From a checkpoint of a small mixture-of-experts model trained on Wikipedia: a sigmoid router.
Below are experts of layer 13 (counted from 0) of a mixture-of-experts language model. Rows are named router (the router's row for the expert), gate (a neuron's input weights, with its number), up (a neuron's input weights, with its number), down (a neuron's output weights, with its number) and show model dimensions 0-191. Each number is 128 + 32 x the weight over its row's rms, rounded and kept within 0 to 255. Numbers have three digits each.
After each expert's rows: "comes after" lists some tokens at least twice as common just before its tokens as in all text; "comes before" lists some tokens at least twice as common just after its tokens as in all text. This comes from a sample of Wikipedia text that the model never trained on. Tokens count by the router's weight.

# expert 12
router:179129092090131126118094146122147150131097130099132147089091175149115114103093118154121082137118113102123154151162071122122108137175156153111099024134116135135110191130160103171068102189112158121096133087099078147111146148165094151100163060066131196081185088133151155086120088087128102132111089157131108160113164120047146158129082130134141145155051076127092107148070132139121105143101095090198140183109110199110155092096096158128143113118095140123074122099114094093128143078106126193119159094123114113085072131117120118103085142087152159141107144129099104087137115116045109105
gate9:214126176073163139079148124174139120091094200100061151123102141147135171159097120098121062151103187143112129111110103055169081138150155196144125101136105135136106060104120118123067144200120150143141121116124102137199124100141114108127139096056147122113130152145178119135074113104076107131125069167172128118136121106174143138101171133092158124169087149171111114125154149145120120169183143112115161111134142186067145109163083178137130066129117144090178137130107095107169067119115132180116167111134108114150062136139160145116114161095124193080103126191129091160133119118135086142
up9:097151063128188123084125171119130173140127148151146178129156214174080143126128108133167113103146163170121074117143129087114132099139137195142118062155093098162114124072143105156126133164117133122142115058175108100134191110106103115103154079169152146115096203126233133134143113107141093097164093100104138057120146106122119098163134162111161158132151106118148097150117051119087078156153123100133193130099114148108105134097101156135119124142124097117131074070153113087164113087084159121182126171141149153109124151132206120088140212138087158106093151138136146099088167141074121140
down9:145113073128122124204139116083090125145138081112174123159129139142088091101131154132145170146120086100142145156127144125135129186129103130152138145133102136105146150139147117088145132133137149138125132101134075128152141173106127096146124081110177148131161125141077106141134182099165082111103123125086119099131148152132088149129023150115096118136139122112090131088153170128174146108131108188145121149096125111184117078082154097159126176255124179147091124168154092157078131104126050116110126155072141145111146166163191107131125130107185250075078121081124115144139096121071143081
comes after: " |", "1", "2", "0", "3", "4"
comes before: " ", "10", "00", "20", "1", "50"

# expert 46
router:129096115104082099098119147176088119213093163124121137038131142126147106113156144058095078124178108097068140157149125133146075102113125128109101052140109137104076192162153159137118132166144087164090171099117092109181121132148097113129166106112092115108135108163109110093129086129157109156102107129097141148116133130148151123139064085116128144169099101136169113148028115112126094148112122074126110225165129142097116113127089092109145105070134095083134129094147136143133108117144105151144145072147122090102087113046073138127082160075131127148078118141153126129121101145011126111
gate6:203145165128077164107098132117115089136146158151140131162133124139089059119094091155130123084129110123098135111112076084118126109122128109177131143124111167188135141187099113139138080218080135178149148089067092105140152142092186072157103216175088080107127131084127088137150167102155148156115106072144152174115190113161135124133085138118104136105120115109093183138098121178129139161128184160165161162113065105189139174160096111128139089091102148179160172104105164090134183136146083137067126102110176108124084120127148142125096125080170129114122097100118164156179130071097139112
up6:170138135141111134168149092092169205136148124200148151115094105193162121105108062125093183169137107106155083112110118158088129098112127071173111137098100117088056113154111161128073083120098155161155186139143099133094215076148204135128117072144172125136150160108132106109149130107113096124127099124175146151106099097135151126139135055104089147119157161104099158132139149085215196107100190126142120130109131153141142104157150145136116139114120131113117166138110160054111139194049097116161134119080118121119115089143111084125151119087181146123107130093163108163184148067114166128
down6:083132089154158124101094169190092156112111080154100133071086138140159140104128099067168125129160119118131053106099117121151074177110222075139137096115095132138102082090122100175071084152123093103123164123131056087153068104076166126191067093148128172136139099191159123129206109105083099142097117087107135106130172093140135112117118140151121119117109119081125088162124147135121147164117128159141156114158162157170141166141134099083096157128121117156087071159134119186110098103108137091129135128150129172156106073122186136153144124187101131154093173117178149077077166073135135162
comes after: " |", "|", ":", " a", ";", " Al"
comes before: "20", "19", " |\n", "1", "2", "3"

# expert 4
router:176106140159091162131147147147137110153081121165130172089082080139106113136103095119138086132099094110115177123117121124117073136165167113120103038125133136107105155142137191078103110151142141098099162081143117124193108126142129122141088091090101071101147112124108056106035105097095100129101107185142100130092184162146163115140104053124075139105081084148139175111060169174111112128137115068190119146145111121137159104125114131128153149063117090083142110105085171113104117117125077136130107119129051071078108127136070109042096107117148170118095136132124100133138113134073107074
gate2:076158102117172126136131146153145130052115148142133140071198134136147114148132140153121140148132085115145137155041111084104107145174119103192145143074138061114105095102083094174146116132133122125099150140139160162144104113103149149081077094191174126128124140131097136062118118112106204166123134164080148077087151154108143156120174171135144092108147146123127090160093145057100156111143157086083146118136196129159121149141115118050152098087112139202134091141085135102074194117154093122158158168153150096151098077135173108097178118184188102127100118104093184130137114143141177165
up2:115127150129119150104136104093145155089122101177143080108156148106133103123125153149117121089115111117166124104066069110150123151162143038176193112074106130096149143133078128145139137150124160100100175172148165138147090107091152142097082116114120128150118158118121125079198119061101171172194155148104175125091153127110150185137125131089159120125085144103098098128087151134104185163154124048151129078125136089134158159185146107094126083113126105210164130149122189079133173099132129092110162162145176082157102130162172050102130126098198121122084122096108211160111099115162149130
down2:139097084102097117102160169137066120032135126097145117070125135097211124132114163143170123138094100132135142189123110138153085126077157061153022132160107086120075116165196112127124125164139175102138161193105112135114105102111108120156136178132085154121114138112203105130121160131155151131158088063132095122203115106157147105117088085124188130135152074109143116168135138100108165169064104125155142091142061134143092159172110100121168107112130096115177098159130159161081145129157168159150117084143098146085107087112096137177151111099096122146099178124144129076103127151146096133
comes after: " (", " ", " \"", " K", " A", " U"
comes before: "-", ")", "–", ")\n", "),", "°"

# expert 50
router:151091129131077127079104136171077110142110119083133149109130165091071096104118144189093119109107136105158164097109095116100091150136134140088114074154060106145063160151124163160058134151109120202140101066146137118186088124165062144147150117114093164111110119123155115111079134116109067135162137118154092144109184108093136142172114086105154127135115104160121147156103106173113060112101153121173106252157127087168118150124102120108119141111082085139104093112103126119097094085121116140095133092164109142063061136074134125061129114131180148131114118114125149043118149137055124134
gate5:073140163103153134170076160119141128185095147123133106131110095148121148130144033124074120155113096095102142133110181164142122109085166136092117112124194121145171115235192124126142131123123084153171130168159119143107138147150107111149112107106117112130074118125120183149140072121109150108138126136096125144091187117037144121101125100154139185095088104118145109088079113149092165103131120050108110140198163175176169146107125122143066197107106145132054163143132188113079081147152141117111115227112145125099132106135132117081160154132109140091097130157156175161125139121111170100
up5:099150067134082117065113092132085139136151160216161091105143177153147059178119163177161124159174126134101128088169102172131090129153125099140081120127104174101145123082094119168160168099139151120111135086119128136115147079126111121114109130162132160136110117103165151106162159112134088084053157129186167132167089113162082086135155187128160138137178106117171141143130141116100169130063120172189204137117074122056085111144161136127092087145103058120185121136099080140165157126099140126115148133086145082212143131168120089148132146137099140127109065138092147080163153134141098124
down5:156141079157123132077144084191102114108126167125183099209112104086162070149141146097113127138103174122130084108165123135174130122114081068164144140096133118141125088105181104105139155127156155172148106061176097137155175048110175204116134127139134127106095110132143109080074148110161124127135115121158156140162130116152107143165163102193187156192197165120140145184145105152103145135136210168135146116169103119114083115120127122096140157077140159090159178163124119123134096154069125093147128099183114085161123162105168161118169152122051076165179132159119090133105113134155133109
comes after: " |\n", "%", " |", "0", "1", "5"
comes before: " ", "%", " −", "%;", " %", " +"

# expert 34
router:172107063125103105099150103134089108156075131138139122102082127068124106115139088129077109159152132085115108176097126098144126058141139104101070078108085102152108165200161126165079105180120123155127161121093111145171089109095058163101135137073127121056123090126130083127156130132104140107125116141188108195125177078073169131149103066105164134135119134133097120150080132153134150113115100121165095238129093128091105139135113119149150113035139170081107142112139084143128129111147079158105097130134093098055134146119128114129101133168128097107064087121162095084143101096069153107
gate5:113115125190089140123045129131166097158090193127125125103103167108070161061131154124116038121122091174113161084109127125118063140133089134117141128144150137132086095152181128142128148108069083139115153100082090102164082149150101083188159129139152075169167096154153110112159179143144077151176108134154157126134205077122117108151112096126157094179114162158158159133089174187140131136083157115160168132124143118133064138091149127114092182138145101160142150153127168109159103151087158176127109086156141164091141090089134125129108172152105110119174155082135145127113054064098182149
up5:194175099098106084100161151096126125113155098103155114107149092137072143114165134124187141148083119117085129191114107145161182125184162115134176118080094102134089123106142180137169101122118183105197145137132090063127151170116172166032159163130156092103124124131146129104106115113169061121162105174067125104136087127173126119159164130180079088121116150124150110148094101067134152139136155078083131134105101117149111088045107119188171133174111118118144136121146184100149176125112086086137125168141116128139148149136149125079178116094109108185161139123131129078197120165092071151
down5:113147156141135126187127122111159099158133135140138090114160075145105136166151071162140123123183154091103103148120094108154085080113083150079156160163157104152115146162124164105171122084075121112127125125168119109095129117181108139077120107088127185111077089114115152112103099129116087141133086135109149096163173134160157128152160126119094070115146122102129104096140096045183120167130118115080089127125155128129089116083133147079141074148152117138145142143149114085167150109160220183074057210150120106152152147171111112133133165118149095214068160097190048113112182131131068154
comes after: ".", "00", "0", "j", "v", " P"
comes before: " |", "%", " |\n", " km", " +", " JPL"

# expert 1
router:130099100136094154040084121161115092134057124131108122059094128143106108093029118091115087146147152076130158125113094089162072082133171137076124078140082149112091151140111140139095135153131141157056123108127146144163108146164111117162118123109056105048148058148176075101076129079107133150118114158122109118121206165149135174147120092106122183110153085144117182141103117157158105176123090084126117138192104154116096085106104117150176141087112083136136102111097144165119083102126124171124123133166123110109092129089123128065146113116155113152138117178125091084196131117104120070
gate5:118126117156127157131162130195096147183060126144149112158092139147142090107067098122113082115111165151146180138176103151183148047171148156098141094120158133117168095140128164120094095144089107181060142072153150192139127082133135114136173149111133149072104138123159130111136139140127165068140152137128097135126110116089148072137145111137184146105088091107145145106104122118169189116036060142197118147068139114115135096186057117138162080122132149103158124160155118104135119080100147145133110121095143125096165111183126155106172146175076145076164063127176178163169126088133126104
up5:163161159126135140103138100133172102183126127133176118147054103188118124109075104088109104125085171167157150205149101176161130063149168128073157143072127129102140121129096105160102111136127107144123071136131153180172066118088156097136132183112154094078104141127140125114106119172136209114102130120136106183103102159134172118095204080101165120101127107070191192163165095083167167132120145114150139131132153096096166098165053141148104085116093144122166125165120158154148104126076186133128063146106166080152148098143128102125126115144112088059095094108162157146159122088124123133
down5:137144132125171113106162054157156088096167132123104158155130110108111087139112102121091177157121146183156164117163155091066198203175125124152147169096108108122110171158096136147117126131162179190111105160155084044145060117151134090145143125178185113100037145125161147047119130172152150109159119061199125100143133117098107115097083166163123136128116126132130098129109083121157163103148130120122122105184118162130149160145115146123178126124102068114125149093152082129091114128196065154151126163154142089163151134159123088107113106165127045167169159149092162160145146128121145118
comes after: " the", " of", " United", " in", " and", " National"
comes before: ",", ".", " and", ".\n\n", " in", " of"

# expert 52
router:159103103157077128119051147167129108180146118158163094089091085113136146079111113133100109128124166075129173121084154129118079093172132127088099058165110088174094146126098203148115163128110165209131120065075130145182136115134098138114161097094099107132164087112097133103108112185161055163119157157104149169097150166087128137138133132134152197129107117101123112152054128122152112098080111081156158211120077171112149045113130122142144121067078110110094125129111153116123080108089109126095099122166087110101104105095103175088090121099139132135126120134134107076111130120062107092
gate1:135148162115075113175093176187132141133091123122120119134171132143194138190110138121147117177093135083089157145120181181083161107208129054121089166076177100135114147109091093112123106141165143121137073159173162116117142110112120064120092148121069076108112118149100159116200143155168122085135152140132157172162195096137071099142141120132084156112162073160124123146101080114154100105117121087130124124151112171129167053130122162109157122077096123108094164124117133131088100129118155111082121160098173152110158112114117157105123162166053124155099186153080159137109213165148096090
up1:133142115102160112115148083128140137141095138167174163136079130157133121116128159167113093172123077118125127123150108127097099128137078065146124100123082134141110141136167143166086137174067125134112185120138162112089140080125089116110160201166177119152156117136136147137090153096204066149115155129134110085154149102172137155071117138121144109124121188146152195184076102118122130136096165115132134170140115132101144161206142114131104141165170154123147153176083041206063104092064067108128102102100151114098062108116106061084163159108135089125182117119223134153114121114135112137
down1:110137115092160098146171170127142152144153149098154077103182082142108124117099125140145123158129090104076115115148174114160149154156081184201127115142126150186174102120127107133104157112132151124158121135089145166123082119182108128174136134142098147242151117114103187108094079162176167095091118070136086130105166106058115173134160156114133177150165170163101094084115130119138097112102102176129057115122173134111177138156108164155122097103122140117083074180074142139086140166143085139161155092110084176077065141101129172156090163089076124158082103163117109179123115109090143107
comes after: "|", " ", "20", "–", "19", "′"
comes before: " |", ")", "%", " Albums", "″W", " Labour"

# expert 38
router:143101121144096093058102117114142057187136119120125130073154112111107134100055090167169110123127160101138101131122129128162071074148157138094119080163118124101075152107119172147069161155079137119081127158080153125161098133076080141103088082087137128076126089130124093117116112114135132116087117114150147121157170174099147135145121121144124119118107141161056055135078096128133078204083152129195138207102116179155171089127095146120135171062136109115120127089035128167154114132130118139147158094124102117107071161127158142154092080084153083127120123123135103102145161109053102076
gate2:143115133153103113081162149091091087090102130110111147173142124170110097087156110155112138121171164135115109142056148139139143104158177190135161057182078085177147118171148166090130084144140079122150096093133140125157179114176122114132178153160136133105125124128152054090109135100190143171059104150125136157152154213138155126168133100166096122160097087127098079174142107116097179134156154106160133145107069115119110105119107143164159142126109148135069136117123143131113124083068111166210178127079134103071082137151132079172134100136102098116106117115217115120189164094081126095
up2:078108103170133109146154140170105119124115159132141128116094099098185094139179105166121121134053069110106140150119154125088143091145129133106107118123126138096118114151100114135168121096098151158082191080140096168167130167132095128137114116125129127135150084077131126125139051108070146138084114196118125098129177132100121110172163144132151195108085123112171136077131128132158175081138149136067154135154101186191094122085164113151128149106098122127150152131163080137150174129126214131066085162189093126158135123131147102044216140149116133183063140122159156143052074178136129165
down2:180043105071122120120134173127154072121171121082169115156125141147104153067103095116065160139134132107110139157094140149136059113177146132087189169182121116108090186145099108148098108102071142160116141098054150159124110067138123111111144090218111138131188076085095118095153096105133152122086121143120180139186151172151121114165096133090184169175115132121156103111095161125097088150127140208115171088101105161113132133111134153190164146099115161179170127098080123140123133174156124110138058113109118105169133166120106118122089088077168122144154147137137142110127145190138156137
comes after: " ", "–", " .", " New", ");", " State"
comes before: "–", " |", " State", " season", " team", " ."

# expert 31
router:127094104146075111106080134130081115157121150119138121082132163123103126109093101101060105130080150077121145101155109117187050105115145173094098034107089111124076174136180182152134099178182102071101134061152128157128096162096126138139117039131081156074120095129116084083071120112144154135070117127083137152138177135114125145169134115125141168120138090117152172137092115192172110144125110092129089229141129156140122140094126156102164150112107118096126122097087113158069097095141087147150153129107118068143154126108093120112110103123115119160083147130138107095139156103044075120
gate4:143137070157127115092129143137084088140109111116164136122145143110164101102096162075082073141163086092097103127100148100112174149130204117085071125140069142138113123174113129150098177126115130094110191109124131080097156107134085161207097134153151104133140124135208139075116129084168147079112117080133163165088163170174128181176120175127190118137087111151133126103146171102117149107113093138126111075162073187107203088103113045136125132168144083089099157116143170113131117195193152131106120156124145131121088133087143149138157125189089159155140092109140151138133163147127167064
up4:147131137172159167079158098139181112085060072143138164174121098110152084064158079164154141132106127095186184194063188133152064123132143091150127167116160121179106126151058118090101127174105154165119153085143136128138133155151132122124116150156084143148092096132061142068098122164107154109140132129236104128101172133134121140105139136126095116095109178165074160123133132112127152110135106152094094084113108128176156127154098110142102162148138143142127147136134160120133147183104121115165047211198091139133114120106086111083112184137133083080123093101099152134080089148158124139
down4:125104122129152156125120136162081075156095098124124103167164123137154171118116149157090091047108054111129138170181125104136127080107148178115175137097104108144097080072188150127114135117100136131113074139047133201142133163137111192135107196130111069141139122089092136192106185153125171142121195155202098111088162119111138173146116157135118184162138144122167111134116188160129123163150115165092085159106140086145146132112162122184074121160166121120110090147150079153164141128108162071100136158169110138126142095177170088144106148167194101093115119147087116136092185153095103132
comes after: " |", ",", " in", " September", " January", " March"
comes before: "19", "20", "18", "1", "17", "born"

# expert 54
router:156097076160138150090077171175068087175076122138139138108090120136106067118084087131117040107147144086119149118130092107166102142087140135103135079136144131125117136151111171174095106160099134123089176100119159091208145092144080123151128097132101131026113074112163074084097106099159131159117108147162138159099180171112100141152080095154136198122127114143138137130061134158158158136127164084143113171195120197121134091139095136140197123092116068121105170096079116144116093108098150143133168120151101109097122132106072158104141112091125145145135096122169073123122123077076097107
gate1:098124119153129129132156093099113123104130076112169182104150099130172100065140092184098085167131123112106162126142141092087113121142193136115079128124055207134164120108162163154131076152167145152164156059125119118120154131152151151112154200090149156127168136125099072128079153059124154139076071177146131109100180120126190135140096099075115151154111129155098126112115143173174129113137077139158134159159053122163125113140146138119184146130126164074122117152103086104172156068200155132150137136231108094110047126125126154058155144142097116125112152121128104103103124152097106142
up1:123154156116126146122152109136195135129166118067143098095141126129102173152090159121182097099126126140082124105141164196144114079197110078125094092115148136172155123151086131077130157071113125124128107193167124130122161145114159129117118160179138087134156047088152167104128106145101162100147140157143089178147165210116169100128155149110125133079122104122135108110129075106136112129176142174103084155085132147114129084116125044154091109163119110112085083102065128127089204188117097164157105129102103124133087091108142074129114155188156125198108142119144208115189095095103148173
down1:161191164089120055148111134082141110066180118146098102126145131136127173173066088096138131095132178080147139082189198147100105126123098101094120095078122120099193122120115150131131078094113128133179124120054079115116109171086129151124174144159083101095097155121163144098158134131133104142102137164131069140079090088128146093073143077117077165134129161074139131114143156159105131120107156088189140091103130148128180168110086128129081092072141112092129083109142194121119088174111125116127145110106107095079133134071148115154133167154100124147075194106156135120067171096124110065
comes after: " in", " of", " on", "20", "19", " was"
comes before: ".", ",", " and", ".\n\n", " in", " by"

# expert 8
router:170126103121071116135125154166121064144113135135143149086135070126082083107077105175073100101117171067130099116157133102170137114142118111107112086100096105101123131155121151156114138134083099164118102112101135126153127170149082168105120098088078080090119098090133158108088122145138127186130118112130121163158232156057125132143127129163133135168118082133153118125070147187126116141111144113204118182115111148144108090122109093163155147000138096116133170091103134165141133100143088115127142128143167085100093125088139093124100098121187131074128126123157116072111168110048136066
gate3:189094089182106130123133192137136135158136118135050100131057094089161100149106191131170098103102151077097135158160150112158127115099133083132090085117110101053115198163126145105112107185137152168138150115092187171175103150111123160051137110118131137062150124125156179120126187073138162159154072141159098137156090117103156132145155090137165169144092113108138105124149196161155087195111148116113096114108073080142126132146082146139152154092205138114111178096140177127074088129137136097118124161126139130088152177141105157090119123146146105190108098063115114100099127126113153159
up3:146126094119129084141077092100099100127114172136151155114118179132119105041137077089094163145137179095187102171140137094127138116139138156081150115145059135170026110159157093185085144151135155134135130080129079153109133114113136108109147158106054192145142139111161092082069115117098166107040130134154154105116133125173201140168175133131095106115101181179095133155087084148148156118094121174168115185139128126116188082136143114106074139153135176101104097182152091173152098124154172178125130157160150152142142091169094147136190122121112090139125140161127088112111119144091133107
down3:145169112148134190138143113142177132111130120174183161133148095156119117182106107158150076159086174090226146149129094086167142082154185175095107140138121107150094171166160157107103084160176132185169094142093134164142153138072147101134170182108125084103078176139147063060110114111112139106139079127157037136152130127133136153109132137145162181147086176127099132112133134103207167163139119093136110126092064100103096085157082161134167102120136088152158147089135134130155140065160136130149081123127096151135126102145140161146124035104151169140123133106152135110121116145122062153
comes after: " |", " in", ";", "–", " (", ":"
comes before: ";", " |", "′", " |\n", ")", " round"

# expert 27
router:139097092139126147074085155146145088174101119112188149124112144166146078148110137140108068156117099103086134141139052078124109105132113174102123109118080067124047152163156158122123147181094114115116150147073153100201099113127123110108101144105145070053113081106104139139092151115084107124137168173142083109109167175097119162144127115138144141155112120116138089136051134119127098123182117085171101190153080144128082121159105117138181132047143088092130126129112143117090137120156079152148119134166091100100130089072117132093104090144134102144044150133148073027099122138076105114
gate3:133132106074128156140108175141154097110101178151149104160104149056141131160155084079168162162148170106139109177136137129141122104117123108147164111131117105171075177135132181158064159201135068143148090168107118101096097095151126155083174141116117109127127095142139122142109093131136128188156177056170147139077121129103133128086117124102212113106041157182111096174142101077161128166127144136083133119089102151095091134140126091075115094094165083080105147122191164084077111139093185135148133125118132172169159151062080134128101081149095157182125146127155113116112185176150129153
up3:093093121153119124101134110103203073146079098179149178118164168082130181096137148133135160132105162132137131118168145081192121120137133125147092140092096129075124129175095146111165128079108151134107104060131057110116131118129132153130113091132141122106101125134169091173123085125120198090102170105130111132133111168063054073108159193121130179091125097118181139128111133130138083090082132141120059117104099116135142100161162152143098129141161178115135099125115145129137125145172145106150128236148201141181195144118172142150121132094151151116150158179079122045082120115123094189
down3:128076077121147097127136121115148103173158092174132165133144143077178134160128098095091132142066193140131114113120151189112050115136165142171098207159163118162156139145183108163155099188138136097083129049148183116080194091121101097110126105090124133141118076140120141161129134147076211099131100131135156136121134134101183084103119189108148145154073155174100163140102151153144155123165098081110153027131081144179167099178113114142147144198152092139165151121126079154109116185144129105100151132087140095127145129112148123111120148123105149118116089125145151132122140106196069131
comes after: " |", "==", ".", "20", "–", ":"
comes before: " |\n", " |", "==\n", "|", " |\n\n", ":"

# expert 43
router:114125124179128123077114159161134082198135141107115115092103155145133077111100102143121082109121141102146157131168103114114085118192175167097093057148094149081122130149122178108103156136119136130067140052163120128201147106126075112138148117084050146073145081148117146074107128119098109138116069145153112162083149143104114172119173128149121145120073124126089124140109144139153154124136137067181133251158073156160085091113104112130145122090085083058109133107086136109079116129147132139140154139186095109065123126097109112132101133163098131157124105123147115072136161084062103081
gate4:140107130082076094100132111186082157135174174076126126123119117111138149122112148156101111162149153135136107208128165124114127222111175097072074124134135171158127177179183091131141124086124104111144181102106143178159130113116135157160162162112157128189146173122143155109121124183077150154128106130150070165151165106095164151098070128206142144125124107143081102096090141122092127117128110086097133169127089163174131112123138077053179104128108098079085106126172093110033160103140109161152114141160099117124119154094051131158077124118131089163140116101141157141129139178109148062
up4:178098155147159156182104073131139141117115126169147131133132135154217109208136135048104176130118060068123214128118112095146149115187088161148034145109099139129157113089137119144114115135135103055167152199098156085127124143108131139106121127122116133110138111146186132132093105127172084116123183094142109149155037101137086099122105116094111110154111134161145088147110175119171108163124122179148155136107139072048110176124142129149126130112126098141127165165100109155117157166038122150110138058136152077086140099131146162126164110147127137123121124096123121189097172135134111167
down4:110143192109158124138096112144130090103078167088083125125132141126160094102161056071143083174154154068189077116150144160104131075148150187135094141094101148080086137084167088142159159131172088128114128079091150134151157130098107127116131112084128149219138153100100118133119096155094127130144165139141174097107160074063113126166134138085200186190159113128161124163105156130130098131133121152088120140147107101137115168099142119104166127147141088110125107154163113095102158077121121169097098087215123117130087188186111186120062173055166100129157110170112148143118103151138130116
comes after: " ", " (", " $", "10", "–", "11"
comes before: ".", "0", ",", "5", "–", "9"

# expert 3
router:171129112156113158064136149192083055146098148138143143135108115121109097117109120133125091121155094086103157125137175087162100104126123148124077061120168102124116129168143135146099138153105081167117118122088099162163086099070056125127146116127086136131131086109169121078103117120104119128132108136073097074160116124038123126128110104162153142097116031121162118083081141189139045153126158120152084196131106148166154059130097119121166102102107080144108142122102128156084126100095135142179144151106093136056127126149149104099193114126149162158080142150131121065148107139035085104
gate2:102083146131132113143176127101041089145134174132080174111147119113135147116159152133136076108167167089118143139124143151084162156169114147116090139131185103176168095232182147143129135186082132177174175101154109099116100122134113115131137142148158078142151121115171154081092123104081187125116139118101094130189185135139131126093096152072124103155060098136113139117084131185129090153141151145142135116071101134082076114112141133119150109149066091101170154193092208140096128116092145161111149077084051117203148096107117163168138150138121117138101104098134137116092094110133185129
up2:134118154112102103156062157124197200116166152102140094145162156096086100147097130105090168148168120143117139099084098128154098188098153171146169149099125139145125110089117204111101078159127114107122104174105110109143126168140139098167129135141163067146175154142160153125094128122158116104116145122168146095121150148176135098109136163042073094052128226131164126105119122104119123114121113117143143162085133076124096153187118131088110124139163127191052115076109145119173095169043161136115110125147198174124109130055084090134130120168146134153152164131159084113126115175085097120
down2:107177094151156140154106120136126183127123178136153130151121174095188156118049163106122156129131134117139148095118191132169101120148101118129086163122168109105141135093154200142163137110126068147097069129087104132166106078099188124135051139114126116142171142168089140072057085165144171143151081111091126076106139142142175143119126153102080123091131163146096141128108127146132075075108090150168146192129216140147127147125152127137158108158107223115110105130118198139165144136119088176208129108107111138134150115164101157102157156129160159168077144149179121051090132117112105136
comes after: " |", " was", " to", " were", ";", " be"
comes before: "0", "1", " the", " on", "2", " in"

# expert 45
router:155122091118126158041130171147112129151118095165143138113125137115100089109068050149104058097120143097100086132110157121197111127118143160095090078111122073090044175181162185097060144157150118111082138074049114133169167100124087164122160123111092089124133100093118101116125113073111120164106131185145101171132170105114129121116128081154149139124131086147107093121099132182137105167110135114126156187113093137126128109090087105085200133079125120054160088093117119107154074115139149164127150142141093092115109142148105121094144096095157125130073124114137102107143130089039159082
gate4:081124142163076170170030126060124175128150124092119123168120146179099145190166122120172104121095057158154082186121093130151150157083111156102118167059174095137141138142088143136192102101085103108146177088099155128184078131131131136113135130126155141084156199165139139084121101152135157109160129141082147141092153161147136126100140091166097072191149156131123178124152136079101089082171156077097186146138084126159083133171107131103136146126141128128169117130134131107129128131162054104105122071150075095186166164178131143134094144144114124076134152123135065130151107121133119082
up4:095150161122122143163075080104129157146132062087128115110166152093086141178160096083196151132158064142088108160180115156164105187104116144133097163125154117190162128160073121151119097138142129116114164153072125035095112118119120128097121133124107077151123164206112109121117074147063150113128132125052109134079200189091127076101111096141160064118156181163152082113189170113195109179155146092070157120128108120169099133142120109070198163087140122186152087161152112141139126142182127118121112089104147110147126144142136139131092156133127123110096106156136149139152131134147144103
down4:126097179154086187103089209108102096100139111138063119093086112096224104153108103138093075144119113098140140138097180141136083111121173095151101167171098081117094168102108111129111088106148142197103156090130137129161136126114107076175116145182096125135111102136173143136140167148152150159127129172134138136127131177120181118132124121116149129087151042118164194108153143112098165116106094171128116074188111167137123136156126133136161140137136125154139160140125194108114138129113123205169130162113092096081048159122126199099113140153171157144095163121170087050104187104155094141
comes after: ",", " |", ".", " United", ".\n\n", " New"
comes before: " ", " the", " with", " his", " not", " State"

# expert 60
router:229120097130090127099102120158156098110097132107118136082141161106123118118054101126086120151153124079132161108091114098176094082137134125112097084105142111078103157150130187183054134129092136138122126105109088181138141125133081192149142080099059111099119101109110122131135126144122152167116107132152130160073205152059188099127168104129154145128123109115156166129095130131166123169126098091175138255151123178104144078157096112151152124106152126079128099122098121149098113096155110142110148115131089108099069104097088125113115107140136114119121134127162131123148124125108107116
gate4:156148161126129120133134146125104088093151064160090150073123134196137145176101108099184073165107171126144084114151063121102129142108134160157132151118124106173097081129120121195149069146115106125131140088101105111119145132113169101131123188163116115082117168143159148084062143117164140122128153105138116122149124132152134087099156050123098120126116178128146119144099144074060158154135145100170182072135109064141198132164137117125195095108072065155130127156080167177118221107173099109120109126085091055144124101110207137093146166161153120165124119109170139161119136114138186127
up4:080134183112178142125138143168147148136143102112112093184099126132146097113095156139082189133067148098208179160077116170127123159134110122080122118100081089078131101130115131042182109130149110118127185164190135107142113162047111139083084165160141083133201145157100099116102154111168112120100069137142162165117147188164089090151087111096095127138177143126161106130134166150130161136102155091090132073110122137136151114120081154168102167088155173142096149118125129123135129096093114103172137173122191172145127165116066170117130150112181140109056143082079123129127114168081104158
down4:102104113104078194125169126182149149125066131113081179133125125156088114146093121149112124176122198065149128169085140189126143130123091060158176106119106122166097176128109148145166126079040091087123106058161080155097140098131143107157131155099134131120127060158076187167102086090164111060140138120129143117076100186119119139048076094089071146166110124109144112118143146081169146151096103113126152095115128093075136132160154092162157150101078110114065098132109131098110155090116085148154108129129102136115089104142142088109135133123130153097168129081167172152139191106108129116
comes after: " |\n", ")", "\n", "1", "0", "2"
comes before: " ", " \"", " United", " —", " A", " USA"